Experts of a small language model.
Experts: 96 experts in each of 11 layers, 4 picks a token.
Training: a variant of Adam for the experts, 502M tokens.
Below are experts of layer 6 (counted from 0) of a mixture-of-experts language model. Rows are named router (the router's row for the expert), up (a neuron's input weights, with its number) and show model dimensions 0-191. Each number is 128 + 32 x the weight over its row's rms, rounded and kept within 0 to 255. Numbers have three digits each.
After each expert's rows: "mostly gets" lists some tokens that are sent to it at least half of the time. This comes from a sample of Wikipedia text that the model never trained on.

# expert 63
router:150126202106119098140154137088102070139097108146185136175214157154138109106120070124094126162082142119115112145170089160190183103110156131080088112120159168168092109166177186077175119098163110188130122159141164110121192096159129195096180045145099146102151129107141075152172136087134159135202129144117117136138146081190188090148082191125156104093127149125093127100086131126133119190134140128065133098078164129128103153195143147161113120178134120128115135127132113113117089107131075119095128106134101146158153149100112134147105107109159145072167145101134119098107110078153138156
up0:143139087190124144094165111136142142176121147116104117141137121106122139128096179123123147160126109109164167143066140094100146110130154123149113132147110199088143103066101123159124121132131099161158151126081120091110142185157187170133123139099066174160143154109193098143126140129164126141095131123180060139120117112153120131139132177151119158176177086164122177081110152094158092143121110109161128162179085108120144108153133089044164109140033146134163158089112036186088152168114132142165104141166156127118122151117085156074146187155096102105148221072130154094108082167156183110
mostly gets: " Washington", " York", "ville", " Wilson", " Angeles", "shire"

# expert 74
router:108142192146124086155134153067093049147078129163183162179196162165110118088124095125067122131096137133107099167179119150194177097122159109128109106114175178185147130120181138069134092101182094161141086167119137127120161098114130193139166073118103134083142121104144060126131128057125157113195137155106137129153154079179131085126097145106124109092160147115083109116087098131158132158171115092062126104061125123140115146107147155142100137154141151155118102135114094125116066109110068142110150143135078129144207163141127124138085117081189155108134130128177131102094110107148110181
up0:109157168139107108184145133132131134150129090084119133083100107168056138130134107187107153144127085161189080129185119153162098122189152123087115144127174130134128125098139153137140189103180092133124151119079097121151161088160107130095116117167175130102152086106178128097111181136142149121114148084161188098134169142089113118108103122133178138076153155117123132144148122150130125090140176081120139101041172057155146092075207130124106128124093160121139195164148091125098145202056154096103086125114172117144116132184130146091163171076175107074127088183123173147061105121127127128
mostly gets: " France", " Wilson", " Sweden", " Austria", " Israel", " Italy"

# expert 81
router:113177182093090108207122169034140149136129124113130163117169133103122103132094131132130175133103087170126114167204104154132186118156147068093159134113157119155101135100205127109116096080187091123080075120097110152130172141175118210099169092131088130087124138115161102063111189053157133141133141122111107131051164070145136097168089136087123162128157134165097106165112121165184161126172143085108101108082140075109110114149129137126123144118107114128132122123125104156167083138095144151050100123130130108169213137109122118172122173108178111115157093109153115151101134131123150120
up0:117203096105121123123172091159094151094144178093126126085191134148157106141115060089106142105113130161152155162172088184121143126144122135168145127153133127083118172073174154028140132166171124129102115098119125131144135115111079132149132119138159132106075109097156101100146050156129146151134133174131113054200096189132111092132113140105104158104136099144085101192141140076091133122153131159152081146114151125122133046167151104110104143090148135112096147207096162150124103116176146161138121149051114119179147177105112189113094135111158181120211136124073147105117102162125151167
mostly gets: " Ta", " Country", "rthropoda", " Species", "ta", " Category"

# expert 85
router:148096157085109091117185135148101076185102135131132135170192158154080081122136109096110195144129135130133110162167159168158134096169188110107096135154162116191148114135152169084137072082163120119110119108120117155110177105171110197163138114165098081108148142109185077101140146117103124127137137146100160145102130096190158068166125166098170119116136142124113162155121129167154146156228133091152088109085124137103137141098106134158077149159141114135122139118137077100115068117130104116080105092081086129125210194091078115167129120130141159073199108129106081147095122106134146210
up0:117132143105124109116113137157123152112135136059123192111105121142128165085105129072138109130112214166184139140119130180165121155098083089168089114162172087161149111154112165119164157126099104140148160127108078113179166148079144148141100140131119119122104113143205085130129170119126186125085098164179134063125144111123177129063167158123122119122140079108095141123101099169130126094089135110131130083154106092157118160092196151165093111163164117181196121102152177126117205086163065160144131101147109156097165162097062076161191176076147161117116109067120166108114090132097159114
mostly gets: " US", " V", "PL", "V", " UK", " USA"

# expert 82
router:081101155116148117160145103092080149112130123126155108140182136086128109093084107136156128134102109113128154189150129160138151139150148098067147119098137108184123109159140166124128146095164094148087073156055119089185154158132148157121145095135102165106122119115127083098146152134136173139159143086157114112129100067189143090123130125119174114080115143152042149141094125195153183195165160087116041130113165108168085174047089145162134088113141117142136148134083130144158123131133120112112103159103075114148202161148067088167126163141161084089137161066115078128104051107151153173
up0:151166167083142104098122093134158154126114143115146130118123111112152121116110125126127158134143116089138106099115158140145135103151130115140066092102170126124112163160182129072141105162152092140126079134140132119111095126078105193113070182176141092165145125151139083098076142156185114129160128074137147067089103158154082163149135140148165170124123194169093146077084165072189041130127167085168113074139119143174146109111139105120184071190135103107144164151145130094118131067188114194090185124171103134097142145139106176167090094120189146118143129061126048132138168165115164112
mostly gets: "×", " Among", "^{(", "Individual", " competed", "+"

# expert 31
router:137146172118122062151130139098121123148089129118153123133164144124074076111061145129178105155125104170127100135139134118155184146125123099084136087201196167151147154181194176136132123111150065110099102132086136163131118098161110199117095123102110103119103125127112079122186133117177159134141148163119109089080098089153183040112137174100140120097176150144105117056041171124136154134136119125099108101109122067183110175063161127173129093124114122131111095126132106134116163131118161102104110078128116165115193153124108139113135156098132141085195127096165055132112084110197147100
up0:133128121140113091164103180124123093143134127117157118165112175104107103115145112084147118122113097108133111132119169111119160134118187130069122133086130135238065182126120162139131140137062158111115165145066137121163170107181129137122092097112095100103116145130173132179174152162172191156167150072137116108096153159175199117135078156135182153115099170175108153132112194119129108068116134122117158085119098151154163113094169085123149167098144154118177149145162110062066117121178094160147053107174085173135090158117135048125164140095148166121153099117119098147088119076151091115
mostly gets: "ch", " Ch", "Ch", " Pld", " GD", "sch"

# expert 30
router:199129132141063074124182144080129099149106102114120142165190148105113065110074129117116117138134146158118154135135170144173166130147185121108183096141145181148163122109138148109117126056181111117121116124102094152147213128147105174136085149170101156084139061095145074131119188115108142111144143114156087105128119126138154107158117171076161107085121093158152114117116169201142172093165131091094078083109115058134144132181136082144113104138127136189104121099118133124157126154113103119107123085133093147183253164131061170161114102122119098102143130131133086150092096137134145175
up0:163125149064109097099074148142138127162094115131178122186117095101100219090067143139201166132096072124127093159195136174132163085072112140148156186117139132082090113145160098125150117096155106163126103146195165138151145148086128094114129156100132171102096137139138133177148095097168138132132101107130098154131200129164095128165170130089107086102101102131126149161168122134137124094153116145188121099083132135117123066111180120092097133127130123132133171098204193087201129153141136121105136122080067091185123102103092156147145219128166152105112100151130139091095140115121164173
mostly gets: " G", " J", " T", " C", " W", " F"